Below are experts of layer 4 (counted from 0) of a mixture-of-experts language model. Rows are named router (the router's row for the expert), down (a neuron's output weights, with its number) and show model dimensions 0-159. Each number is 128 + 32 x the weight over its row's rms, rounded and kept within 0 to 255. Numbers have three digits each.
After each expert's rows: "comes before" lists some tokens at least twice as common just after its tokens as in all text. This comes from a sample of Wikipedia text that the model never trained on. Tokens count by the router's weight.

# expert 14
router:122141171074141127143127091150094171086135142152146145093063124105134102102159098127146145085118139105137162174082180121137131116067172131128153092123146119046134138158102139149163159126140130172090104115088108152097051141096120178121108130117096182125097179144088119154115125182179079139189154124092147173118074143108074058091130138141077157070122148144146121153068111131142137102132152166076109075123132152111095138139127139088107148089191074106106089123127132118128137129093105
down0:173145158133100116118122165113099147135123161133133131109064118131177189135131118143182212078125093105149143113067086168086155117182114115102124165168082103127133121122106127182137132115051134220122122134157122085138144144135159148161135108079098121085129081118070103122116144099144102040103136158131089145160168104164121104089143200172148110074155117125105131108046077115111104201102081129098163074079110136148075089107138054113094166147155140144145175125120104086133191127120132
down1:155151144120158076097152156114107159144139113126199161121115195153112117112174126145074114203178178086129119071116140132186117108147131137092130138055168133125114159109081104082130116191045165190130168136093172147087156065125119103187098157094185155132071188127061135130069134169107144168118129086125141132103142098119106127129109136115188129104186100122124125177105136092132100081181153148070172117123196152086111112102132120151088137190094112101122115155156130150173064151108082
down2:096131088143176111106124165138145077150164111128130122151069118092099136147085125134102192131130077097116133186106146122157067151043133141134117159133147105111196132144185155137122134185124145079159112159083157149124165085122098158069201091129117097109138148140136129117179146066127126098141101127102121128164164184130134121166110109127108183176159172147114159104142122138114135134087111176121132151136096143123112062126170185079215186125140139058175142081099140141108175172140142
down3:106144068120159125062133132108123130100123214113123080143135097183083172079129138141120068133117150121120114121203071116156163168179101135201110113139118078172134151162150087111130151053144088130082116092087119084160073117115128175168169146125123143090140196129153210164090097114189108112123165121171125186105120135156112108181118141141151145146119115129071136138122140074161126164085114096100125147074140112125113116159110174150097072053158158106135080085114106166156104132120127
down4:149154123150138110115163144163098190129096160077110142160128127077119142104134103162112086138117082135211116111170122126118119076129125089140154200143123088128140157137157131134123067061179159134093129090124156158094112098106168100154168097051120121103129173100148102066135180052140175162160158130178162086147174157148092157107115115116098131139141103130086146150144102157130119114119110095124124144102045142102131141074122074132112085143114144182155061163143126134061119118079108
down5:117173139107128130155104141143143118194096134139160095093106117182179131129115134137142096127155122133144137084090099086114169088110122125129146159135145168102128129145148143118116066139163164133132130111060146112140069131129098160113114071140115157143140126124142133069123123203127102114083137121103097157159157150170143150150181134126136060111178114105177108099117170072036138170183093120125099161130104084113162094085130165121092089103067105100137118147155134163146215139129156
down6:192076106087146142140112138185129183133116083131144194081099181082165106075107165117099165141092102128165098143104134162179145119083153139124192154164131097143175109148115130123091118126139142128088113111113119165095140155111130125067133105167194112160128201127120158103102150167129195110107087176151145127141160121125195154146155107143103139123096111051167128080154085090110077137184061147181141175162157105117112157128150144192177113125160101098160167118153179110102050114124092
down7:144104197089112129077129109097131181105107115148149185094107120149099071086194161153137157148190109187110180050140129157185086125105189122065124046072223166154138143123128147099110128168129148126076155120136112120179157096186133152101103102115135075145120122106160130138175131135148125100139123155167156102104134130169083141168114146155162193128095168149176158094118065171091188124110143195145127111157135143108136099103159094159158145198141126172122100101125142144115080132141053
down8:141062120105184131119116088115159097108140116143135096122084138106117126116208136126158126000118079121094129145161142126116090127163168107096109091054078135133143114120157143178168117121150099163104188152168123131168069201180150200119094147112108144172116102096106137165127094124158107128151173115136157111181088125169114146113144105108073151170108084120149135201128100113079164119121160130111109138144077099116124168184192128169111027151097061170117124091146154154160134116118167
comes before: "\n", ".", " and", ",", " of the", "\n\n"

# expert 23
router:196176084137104133122170168159122161178082124156163111187048153063132159134107087113156183113110106104171158154138159159132146096115104097123167139159147222107124182129142163116082143132091093149102137067072113145101123111087120152184129088100154094165142157145137141122126144113163111151177172157135064150098150132146151170139124131195100100081101099107157143098143096118136125138164099156148163146109133145102103109167140129081103109119096071151127153154122132110171170141109086
down0:147169152054090070141186172152110115115131152155152130179127142134135129124083198130114124157143097115156127146116121114123128120112145158158057137135102095144109184170143110104121107106084120120138099167101157108115175069135112153080182164127193136190090148136093107111162162105144139135156202121095109098106099158059119136121091167147115136058108091135165098126136113144098090140182120146139090099152158081136128106098099129133101158064099115143045093183130172142102125118154141
down1:069136118146131099109135134131130155083120158097117118132089159151183122154102089136142068103086168161134156107128134042101159090119176105078116130124153167143142086180088171158105152137166090068172083198089110105100091138150214113047172137125088193115158078129162176099173141131131178173128108079129109122152138110175108123087142137063146141120068148202077147115187103159145168152139196119104148160170106162141110158143130123137114060170116140162185125090180154127138126113136116
down2:138152107144163147100117163136130164092091109121077156156153142159115122153099130124069094127144139075136137137189126177133140123096120128085080130040173105103142146120136104131209134105111137144146093144111074149173188155141111146183108131151126134082153237168120156089156125080105097157145134107131152068154153136125127108115187108109097092211160131160099175091128119071177181155095074096191109144125106167187137130135125199168076117078154115124129165146110082101124122111105130
down3:183118184139055163148152109085130190190114137167074188117125128162116169132059130138090084171130082153104151122071087147106090080079108082160113105162114104175186158141151156152169111161056144183151096108113133159139125138140127102179160119136128179143111136161140161146128179067125129137112136104123182155156164119180129166135116111181092185187062086186123106150146096128129172141160079129097170124119100129131148119123171099117165161153122110135139151173063155117168111116117180
down4:126157163137129103101152095120130061147133127135147158104156154136086094133159155070108139142067162167146109126101176110135136113114189127089102125096115101169160075131104156126209147122075124127089174163175120180081066171149096172141159065069143104135166084143040137151117134138161127143073136149152139101201151137081118138091133099115119116155116139166104188121097123063115128089098107128138106159136120082170107111163056068133122152072090096206148077099116149111185155180133147
down5:152160142138127088141114135102124110106158083151103091113175136161102173156114144205177114073157123093130131122107176159151135130112125161051094133091094128127137127155141173186137126062118073110157157143156114163169120079070168113091093122133137106147091065086132146145142153125055137140098096132143154140159161084118082159061105092110134120113128114102100155130202048137095179121035110088143206114142125193163187162120146151094068173164085133180175153159117087144155122158121123
down6:088112129158145139153132157121077182127049188143107117124114134140092156109116085126134092082121025108159113080138110068143148168115102170110161178095104113130098157170130076142121141172104105156116129102123144160132054109101123134108124110103104129092165124141124133089088136160066142132125129120112088134113149156169158157145218131201115117130132087143121086123112103145075097177103107125105141152146151108191202137141124086142116116097058122104106119119096133100172110134091156
down7:119124168137106086062174093148140138113136141106146115144091136086132060158086134136115146164160115104165122127071135104140154134079136114114081101170128168086182111109149101106114102111146140077099093163119103115098153129191097099141151135159078108090114123082108195149205133106149117130148150131136139176148063139120148150118097109111163190041204082116123095146087095132118151141137125145112160110126084090104178133094133224144131123142140127143174168171089212101096143023152094
down8:170133150135159139166145167118112134135114055138100165154081151181132139177152121122171128074110126156052150125078144139126111111183220103141128096117106110125178135162186098124096143095105159100085083140091119091165140124183085200141125214154119112145091141155198128111175192136165171093110134165125183161125132099155128126137058228118096075070152177134128124139190123132147120129174122145140132107108100142126111177100114134082130116129130235121144139131103155160142165088133094
comes before: "\n\n", " The", ".", " |", " | ", " He"

# expert 18
router:119117115114101088116105084146096140175163138140117119177108150133117113152107080163116196077167131042112079142104103129112068132093143073129141137153090147148104144098142125129142214097091162147136139138186136163121044140115168121097154086134085107102159108137113138199086086153181095136120141156113078162124151166128078129150144155110115170084090153139164087137116133112115137036135102155145127120172147149166135118172140137145079133114184119071148059157169168151181158169110112
down0:106186094111174106142141125149108137148129122128142126094114119147107129106123115169155166052091190127137160095113156146142133109116121147121121146204102065154137119137155100136094160137077127177089108144104110163147146142131117083103121121107078181109094098185150126141109178151132175165154123194097154108146116133084151130119071106106093122166111149124146137141121097168105118115157133179166117204122138175031136172136139211135140119091147150105120152182133111157160130118066075
down1:094145123162131138154142115091113190139125092132115148124125158107148155171158061127141127150162124187155148136127134097137085169119131135169127124162084124161141150077137128094116169122114204145125097104119173148225115138137168160142157112136152127159184190067121099132106109114121145168102094144142128095183166111128123089181121105102138193125182112111079180131139039133113102166140107131085123149163108096125138134145088114120145167104129189092093093154146165162084121112104085
down2:152102126153128156148139121094115197086162137144113167101159174101112140070118142105135114080076158104128097159096140143076137074132100109092081102170157124097144122150087094190145135191160127108153143122147167159109117142137138145076166120156089125151140155168119157114101066212115106109091102132165166103107093155150142164082116143156093162131079099099108131162089068202121132144135135123111089140150095187122088171097121153098102140102115104103162147090194178156090194146107171
down3:110186154105132117109141156198139163140082154138156133063121173206103162125152130172159117129148149149178135127112087142151150137123134142137067139078145132101144114108103179065155088166053152126144107102172109176156160120096113138087103064154150085153143103146126146157158147095116138126141118100133124072185144170118164098104110145125133117098099202142046171110177150125098111178151071139140148113157103121139134105121073088116132037161133162153124160097135079150145100095120122
down4:117137114172079125087123113094120180089118097129178140156148089137116145093126163148131125169113157149142127179087090106093094136186087108072143114111096126139112169132142084115128176095104112127151099091126146147141135087134143114127127126085141140144092198098109062148124086072129168138099112130154157118088117143150171115139126136107144093123099102143092132091110071130128159153130118130082142124097133091112125164086051121128145150167103133072184073194187081116147080168192077
down5:123132117126181126146147191164126096124083178155142092148151134155180158132121058140172095132197097125133078110187103140131114165132135091114151204091073068150163117104176125144138123184169080104069103128149160142090134105184160173107177170123108103105184144123179093161114134119155090075121140105108118113128127097155139107093181169151085077094135080074105083052144185115129128148093132124121148129113141142146177105169164173061166184104145145112152124108157115132146133133117139
down6:202132180140076097109120163140102102112147111110143081102128174114170163083069145182102102105146110190166137145174103112094205123138127115169073083092054090128148093160102149121175115121122130089139119105124141141122152102099111152160127115099142094199131129127150134066110080151065185151129137141115172099164171133152201128138091136155133170116172120148113121146040127170173135187211160175122088133109131072096088150128095095124119090166128090176166123143083190146062095139090111
down7:116142156111144090139095139131134160161093101130117189159121093137088187133162088137171081083146156148109153131113121105148204161104104121119133070136107153164114138121157118085136131089106155102178113110066096123119090150094119087158163176110104085105114076124134149149112066142123153118139109149177105066149162121074153140130105101147078138158127199090108136121102068096124073045088149092146168164123179131103187137154056141091162143106168194089091115170145142159128163176156086
down8:127098132132172144124066113092087165153155151143076138123106124120113102072168120093157167112117110098160125075098149100138087091097090077167108173151109082121130137102156136144151125103123186120160134093158081116178123109074072107114109144133138189185100125179130164116120148121116149121147097139164144165154058125153106102123170178154097122132168187164148097150183150141092155141148109111203117194071137137117159113123120124143089093151125102076101090131156143139138154135121128
comes before: "\n", "| ", "|", "ian", "|  |", "C"

# expert 21
router:148168167106120052129097115099090170141124117190076095154122145136126145157095064123147170109184138119084132059149136139161123173078179111197136184167072139142101203146088129147139102163155166170140149102155130155067132087124144145070122092137090113122148108106115144106132091123122109122154135152120123090138085161092079110109133108133138165076101119072177061145120152115222112144130142132127133127139142129160132177140077156101130135096141120148105139144135153151146139100160179
down0:104137146116154086056170161179110056085154137155113082185133139069168148080155086141133101179115132128095146146143126053149124109113111144119147176115087115147110148157133173194146154060138048104095147084115177069135112109120158123159137087163144150103138164118156138090084094116128107160153161159118211151144121083123059122085104097113185102109158159150149069123167146144102140134088117124095158088106149129147162167100155079186106075130200093119153141124068092124136142131101178
down1:123151137121122122135167090109142064109110099161109103110149149088141112055066082138104157166149133060169144186112121126136121135154109094153210066121145132085132075085135102103181120093177111119096146154101153113126117110115078073093121129095164121107127121098078117146115141093158113155119093159122131178170085165117183112121140112182125157118178118061127093094140144163094138133031072123169057193093137179174171101118103103112158106109098121059177147117096153166144173114136143
down2:125164082135094144141156182101086125171097160164152161121088073142131134143097125148078114128151079134184116164091134131063076109118123089154133119088137122121089146125152150187148123112149133158123116178159120134170159076042110131103126134047133103119144162183117124102160163120099132140108141123096121081134078107082171130132121161181156081183173123162117167133177149107092116125165061201163120167127153124143095100182117088083149133139161127127134089077075173173106160123151144
down3:119104172076146131131123117108108099129104143122130129093129096161157105144098063123121123140065165178161185165183125149136107135112165133202081176103100120096097136137146159139078121149090048164171092138064193122087207108167136144119097124124086136151072120158130111123133165111111114162168157144155162094096149137101118097151151108141133110149100146165108147128168167167116133138116133125139131164153164138080110099177130107132125128116137193127121110236106102084128112160153128
down4:132182123184110141085133101150148146139149114183109186146049069122130090176143114054097091136123060120111124157143163127098146145130109125139136114154116205085169118147170159134155165117150156139056113128118124130138121155129108152164125123179137132123135122109117152091093065161160080132094125125193137097167099084184208167091110158134099137158103123132178132106100116069104073128136083182160106140119167140115161174096124157131151141142120078158154166113118117119177148195148141
down5:154184071150181115169157131157170127172134113101115145153106168154138163132141127158128134124064153151115114220115155126072090117062092103127144111129143127096120065203132116096096097204119112098112141061120128069141111170077118127149132165145087080118113124110148096121202120104134070110164154137150098109066160063136141094168122145096213119118098112162085154131155131110129095163206139206138109128073133155164149143177163174189130103116205132069117119101125127141095139148130141
down6:106077124127134101145151111101142098086179141134187143131107155143104148148122158115138040151160134094163098123135064117107176166096171205118138125188085123065128111102030083127098128094167077133167097150155119168134166104116116170088142089130147144163149139120113130138152146111115147211120150101137100116129101141155118130119096107091090126134127158151101077161184089147145151088109111141141108134174119078132156073148168113128145130094138116137085101104152132188130110135150186
down7:082131112129098169171118167127126125153064113149133105122180091110166162103110118151090121127166123116048150085141148139075101063119160124152161102131177066126189143193128149128188115141150144176186112102068140148149171156095098159149176147145093134130063142100102125176173126148122173109130131148131127083145143163112103073119137094109155106117105102117160174110101189137124082067069126102093174111110131171129137142123072177114178133088101067078142149135127169103081121109110093
down8:151160091094149091193183171118130138147113078078128060106149187068131163149154116114084099109071111174148179131148153104174075137174099182085131165121182092142131091060120062133138106126133113160191171108116144122147172130170111135140115135055130112107156146086105110098124147149114107138110113150162097122090134111127162154137149112116150124122124139106144095134173123094167077146119146112095141091148119088205127145174125126114125177119083090095100133157103151120161142123158165
comes before: " | ", "0", "–", ".", "1", "; "

# expert 8
router:121101139139084118152156157203134160112193151095135162146081138079103117157086063161097191110112117096116134184071150186189040156090133199126132174141082176134109109112111157178140113113051124126144122134141125186113087114103091172165094109085137137145052159145101070147109080155172095070165181114104177154104152137124111167080112163143108103142097147091163097151162094124126175119117160140117081170173111079091122151172093118091149094140139085127103132151146126124145112147113110
down0:080108178130128139109154160127123135148137162098081075119184168155091165127138122173230104123098117133096111137140180149121099156146153104090099170091166079145187126097130069115146145127182106130199128160137077117160153143112106123104112155176105145093087102137157170193120174187128148109120121145142103147184094170199112101156087134041161165138118120109118077146190162123084157164153110121133096130125131130169132118105145093138134148138130072121204138098131141129142150146182125
down1:158122138095147115168115095118141090147090149105200140169118130176091127156148143133088149119086173100142109145164118122124130143141143073092116100144090117117131073133147101122119060120151117101179189131149177129115080160077133102142198125140129149099158133081077147140108059135130151113103124155122167094127137079163145152043147106149109115137141108130171119156097194089066111144129121161174147154148156130089123126078070124071124155161102151079115110142172091095203150122131158
down2:131095167185142149173113152171113114164107055114170138168139169140127139096107094115078136156133206118147097170131110106121109120179146123106124107149112196139070146114164085152119115145136146091104196146172181095162180111101083153122092112095175107167132114086096149147176084197137142177109163173147140151146157096165203183127164109124080162114104134085134127212108158160090094109127053096150133126193145114101172152160109102064167168116132118130111088174104096147134100107189029
down3:084119079134153096158137119090128131185160172104110157123172126162074105089116106204097137108105096166079083168156160188116165139130121141130101125093178150124096129165150154098112150188133115134136113109101127085093100103151081107113131122140100125055138144165102090141129059118114036144140184176115158144138134132175117144119137074167165157152119122095133129136094139091140146178102104043121133185140093116105043067086192078084167126131138116159090159133082169121065121152171095
down4:118150127128086146149168145153065126165131125117143146086178123112138118104093079151175056179095122099151095155122108140144146143117101102138106114089039093074071100101138172114155111062141083144166162089152140106098154113133109106135114090133108132158165148127153196103090106150117113028083177201186093141101127129143122144127168120134143140105091178124157096077142106069103089072150134098116156072149137145103124174100172145171152092128024082192103091169146156137157155095131165
down5:130127140134207155158135168107096123131106110149131148139132144194130092122144120128046148129089171103141119141131187114142126084156164152118157092156121135083165108126095142149089094084159148122158118140125093061129116165179194118121094167118124162064145144176127169098148145111136119137151147160158083122162101050151163153178174122170091174127184166118125157124094140114079160122158158142081133136145152141130158161140131089154132118105156167102194091146119126105072168168150186
down6:117169100142111049091116130159093146178145154149126092076084183128145102094105134139124102108216156140114147065178169093130134101123111128108088211087141117106162107133168138196154098175129132183105187141113193093112118115129147116156139176149160176201120140146104065142084135103177130106129115130150119095082132120128103157027157148118149113085106161106186105131081129167132095070133119130186119215183096157141131152122119117139237113118160134096068134100129140152122076102161135
down7:087131114200113106203114172099083166137154114158112175128126137139129093150107185181191131170156136119086188087086138117100117127105098074127148114123082061159156113120152086095106090147100146128035182148134075112119162153104097123142113129062154130157119119127118119121165117134152165107179125145121032128158120146111141115118148103135114164166138144164104096110150092146160098156141120073089133173178108112190153100148137181190181124113150090097093120071175108118104096098097149
down8:102093157147130131149137130126113101110156117215120144095192157149118090131146180179105102113171142158099145168157099159106086120139098113150117080072064158115132106151099155105102107081173185183095166091155167109084061122120146088180154133111124082151142128164150159109149146110113165114164180110143166100090191083174108127153124054066143147101092126092132140092102179123145163096124147142143107171182075084124117075140106113169173164133114160106126146159097077096105098126152065
comes before: "2", "1", "–", ", ", ")", "."

# expert 0
router:106139142044100121155194100171110147229167090153080104141136178103112163137113104188152165119120119147136078108128132098177080175120125154149061111144095140114099097136128135086054132193101139145184144138131151151115068123082150082127136121094092117127128110105046095179049051107139105116157161183117126095015131182052136149048181148174120123121101126135179133093143134150121122118137125158114071125069133138183143185130111124144151113141157100074130093126144158128130121145095097
down0:094124110151167126185173150097169137080140104124092099129114142113085121120175142134160123125133119170094168086193115117172154116093152151067114084144124105155114088125105088134085162109167157128135146164170104125149123093078144200126191157128125089098137129113127143155134124141119142134162137107170171134111087143085112094092121167170180110114125145169138147009101159115144140054101152109132117053149148143083148137077129158090125116114123112145097167172095128192120122149139134
down1:121108075082118130179171108098193168145063086128156088066136122135097191139099166113188184112153118070112142109149167136107105086079149102094073151110101098147112135108130163087180087173133189112169145093108117156227157109145138071170171121124155146105128076096178132139140118170131127113147172149155081127091083169082114093127158106144075172095183153152135133134189152113156049176174149172134118072111115121094126145194145132082111152182177146135118142096166149130094098116125161
down2:103095076124130128129135105149099088160119103128119124076107142129145108116145192087167154121056145112171179149097076088154133166140102154188175139073149122153149146108140166161128121082122119153089121124068141125153151122085121117116132096159135128099226115168107142150123118142089130177076151119069103152123154133144167138130147108153142177162136130156154119103121160145147135134085071134194124123128156074179119094120111149094107100102121135101104115106175114114171177163123098
down3:141081188141159169153179066143138131128134107103123183096120167106142115090119134152168099113213111099130156177115112136122090101214137119109146147082151139136155119072139114082158106113142151112120192131150158118139097092091117143179221095147142154092128122152147123146116143113141136104164178142036066119181124115178175126150112087079106136140170095157108160188152113153126090078167108192122140043178177088135153082079136180139112169146134128123136117175117108068137099153132148
down4:068149132148155199162182082173129095187113116150141138148159160144145164116170135144185141151123133134133091120131129182158093132110092160145092072148164091152178142115082151123123126137150110143127126160132143170088139116156089150088113108148111112146115084140136136106123155109140157148115068135182166152076171148117112179132110131191118080127104146113130159096122101180121125099078165175087122070088189132099150135185123167150161095119123118149123135112143169095177146138146131
down5:111135142143085187107171117117159107179101102121164088131139045081170135176126174159122149136145114101095110111165114113118189072147133113156098124114146119151109063128143142144104118170167068166142105140121121166080106100123160200140117164112137115102133120091161146138138203154135103157123113129095141103125098121138141077130093145117125204125162146146124170101075129082140166134123087140090151092053150180093126123134159023076132157198067117152164167101152152128117145073142170
down6:123122098136124165132189101140141069116142126129101172118123122142116085140145136111107196109215107101118137115124121117081110095107064115133105096133125106123142112102157195088122099181091094100142143083127105112147133142148108063165142159109148071075139138122089097128191108104167147147128131142103085165152182164121111144052136112166198097117108123105147131103112128118155100109142164144101115120229135106204139115143143166109108116130170124144160145155092145165117130149111107
down7:155098115131130119103166164079196126146114134156084137147129173106110162143161113151097138122095115108089132117144085102081138167121132136177146156179103186090103103140096111098122116130103150166127104106111145187108056172132162098152089126138110120174142178137159162143119073139160139096168132090090163127176098101162160107125194101123155191076145124136101168097145118124151127118164115096063127113145115156137167135142083050134173140199173158084128107104169142126175099094150107
down8:111097134180168130070106163161112131111127163091111064154141111199161140136118131113120105127080144115159123135106116131100172144135154150159143150114074144112038137160131146113158169118128167150090139084120131097102157130093122176109130142163163130088102093129128191147095162136119102113111146101119104124169172111208135091123164096112106138108070104145057180065069210171136092154090119159126161079184171113104102065100091130106138123173191174157154095166160111115126161089151082
comes before: "\n", "1", "2", "3", "4", "8"

# expert 19
router:120140171098116148109135123122096127096116146140159098108140097137123080132112138111139137101099124087085093163151109148079111135136180125118170164136115105108160148111102108153108142129091129138070125120073134137125125111177134117067084128134133141149184145114137033197136145143124149154111135125082160187113153165093046090141127156155125138115142127073186079131106085163130099068194081151081100127121195090204113146143129119129114118123163048116145036189140118142162184066112191
down0:078177098136176121085112142181104193113179224176095154153091154072074097131142098134131073156164130137115093121132071122119078150134098118147116128139107148148159080093126132156173073137134100109177142120178120132140156124111124134155129110101126116136140117161142115126165198144120139079148153148089111117132040177156137128163125120082054147098166146098142151155097121129082126145087142125199130116109086124043180082130127177126136122152129123138098102161167114112136123166166136
down1:117143063171186113136093189141114172111122094170111110092114062109114178094107177131171130110146091135127093089087090098147177129180141136053119126099136192144165130111128163154063081111128166115140203085088135125127111107152155162083150108102133124072124148157087134155097133106162136208119106117144127115180171148166137119057125073095104104172142116148120100152197116088095149138206182101157134133187073134130157144133161152209152138126132113131086076169148078119096186109179146
down2:170140171084075086126155109149159129118117099120110134143069138103104123109115061140110192158133077089101141083127105135106111136122127115149089115098091133071125161157148188166108154098147121121183056074151148173059129102078157151136217121089125125136114155118084110108142055194160085096125131127059093124141170146136104132120201154195170140172069088142122161112096121131148158093092147130158133135195167173098120095159138117128160177097160163144101129159173146147151194175138131
down3:129172102152105129142098105169141190111148159151153109115155113135142147137157089149126143091147070167085120166167121093118080157079123161114143080104133143108115089143067165106158056091149143120083119137152117103108096147095162164127174118158126113118154161153126103170084032191134125162167108101068091145117128070112165125092163169163119153136136136151109166175098129164121117185101122139127120125157166119053108201179072112186146118154111141017137138141167105111058102154123132
down4:129049108157141099099129117165141090110161115116168108107155115157131154113105134120168124143074104132151100110099100083136064065146113067134111133130195115096071147097162127146114129182115025073198189135083075138090101182083201159111177108143177111145072171074139117155076138166118141079174156128078109175081136134137126138082161164112132176094089120154109147123140092094123138180099167134132141137151140119120104152103152131207130120120102156117118088101147158139132125135142093
down5:102109143089105111134091175079105117111178138120108062097157122101145133117101092170143166166148140098153125112139109140165157131093096109095053152157138101148143109181176111110161149110120132108094112117089119145160072111126157081137147203156141147125077116093178033120147143142121114094081131105173185148159142155107116121139130123065143129135160146110106142081095181193113148161120137166105122131169184083108078106093106125022099104200184108130136161128157109090060169075153162
down6:159144063112120094120078171152113135081085051066157187144140098105148118136075181102095174157123112054148104110131137171135096169095157162135146136167125143124081119136127108140112145125136108142135111131111088109138118110141168135121129084076079062085099109119110100128169134089132105120112140158108129178112130115139075176119087149127192114178122152172106141128085105156130166120147143075101143129116115149143127115149133129144145193131157172161141166132143044149135172106123111
down7:074172166173133139126097145063119105145139171105127106130118163118121164140101142132103148140158130105092131095102139175105129137102096081130162084097175101085135152157100149113189116133118147109111109174083026134125104141149117116108153167090116131145179131123134072159221108117031198166131108141189189119194109107135132165099115042109209135113188169076120134155134171123145146141163178166161133198148137136157151140148164123120158148129167143110174095159170137150111086125170152
down8:064097109131165143172130108142080129178112165167153175089148086160111135135129127096171099087127059086156104137155112074144119141172134159120141144181167090126102200130164089109109128113093116107152149077145092053109077128147139075147113142134160186128175117170220155160144159094103142130182131140055120096121094115141199052139149141168084116141158159091086162148140113197122134135116132169152163123077163170157147128155130086137135088098119109152133152107092131160086094183095176
comes before: "| ", "-", "|", "- ", "The", "  -"

# expert 13
router:176236123144096133125138141075124144185137111131184139122139167121139152137077068119110121137108130112115111142111119185136114085152177136159104153110102147092133145161121140141080132093105184186162154164161071172152104110119177124157137128168177135205087165120130168124141112187120117133158133113152153127055143177099170149098099187109113111102096079067098055131102066161180168100140162204127131135124147187112125136138131108098147130090090147100107106155116126184128102137069179
down0:080052138096115102118198205122093132081151111075186105129113142175174177115125115124187092146113117147160127124131120178166172148078152143024123122167127133137143141062132096163198080117157144119088129082115146115134112180091157133115168139190160151144112099148150144083093136123098116171110116095145133129150118151142142115178134113064093157119163168174167128190098127099104074134058104113104108153098129083163175165108141147100115166117146101114144128128151124071124122124124212
down1:104121088125130129125152146097128100079111091131171116115107169179155147143113131109120119087173145206106187091110166070094137094110137088154156143182151146144076123158106082142083184000105167110166112104124147182113117172102091115123123119107142212143089147100152144147100139180087180172059089170126121120072114165111138135206097153106122115094097109162111143158140163045099115138138112170137099133089074108133086088075091112178073080091209096097128111101135125186183136118122106
down2:139089138158122112171152150112145103135094097071151157127161101116143082128122097121121181114097137065176141107089101103145122109127055064127119100084105144174149147173163124110154165140109080162191131163125117088140194113079114137145146088157117097103163162208125137072076108071095169173156158096094200125145141117146123165149143158129115103120123149156138132163078112062151119122086155092065112110098135142090142110122177117139053152107114116143120101185148100153165103148095124
down3:110088046106197123192200160127091120100174144125191138143139173142102102193141149074104146128145092123173150126153146147110099104062104179151178088101128124060090076095100153094137091114124135067106172126145164084180068127135157164092165169152132153095123137163188145065120110115092124107173170101055109101133180114170110116136093105147100166173134137149140112104102086119102132092125131159052154189142120146132086146126142126133105116152144129124139127121189142144079147156155122
down4:122057118134109166082115147148160140140165096164137089131132095097087133119133130133138119149176091102158176170116181092185110155137063113153082179117115125157085156141174136135157174146150119106052183143090117159143135149118141146129147081164166122171112134202147153170146139107083143183122052074171059118149079176090194106127171164151103146133143120113118123118153119131088138099101104105151111112139148092169093094102097111142136094160188176135150160128180115064152127118137163
down5:207154089112115163066118092085202169098096081110066157103182135105146180161118085152116115121133123145131163133151144160157107095143118125119110114149154098113077132130136159134133142136132099150117162144126156124114152182206168085106098142108095145090163158089131124091183167139127113139125113083152118117061110134175143177142143080124169115118088111166076145058185100161065113120127125074139110204131133149171097113178131106119113128120157089161065137090104162162183121118194115
down6:136134155138112196159133090160137136175137120064119129126131138175148070189163128134165141174115139076115211146128154126159182110110110176131118096167149142089132145066146077104147143101124101058068108127139133107117131142111110135097070184132146100111159143152084163101093103113163181146138155072116118157155124145098152114089170143129111122151151073117093187197128105145079150114129156119093155158090130135142190096093112182168146109109136136145134093147164093128157087091176156
down7:079168138149156119083131116149154126130083111157185104043164091132125110066094156177168146160127135140117158092189125127076122137113098087161179139134133143150137068145196131137171146109124149115139165140101126102131141122149084065160178114182112103120166139147130192119121112119141183116139060112161196155111104083072127125084170096098174127152148100137142095141112185138088133109111174103104116160140136101206131156109102131169144160135110131165144166109116106166114140160123141
down8:094072125089159060131111139100140096141122145135128080146119146092139085076154125122100122128124132117113124102119169162113124147123115095135116161091148115127164103102098122122034146158096206135113128131099135100151137078152177099171241165162110142199144117116133121171110079112136096100165156096060129147128070202140124128115125120178098113177086083147092190092200163109150103130169162110133156069147134108163106128159143120187136089103143122088080069140153136092095145084151139
comes before: "\n", "==", "\n\n", "The", "===", ": "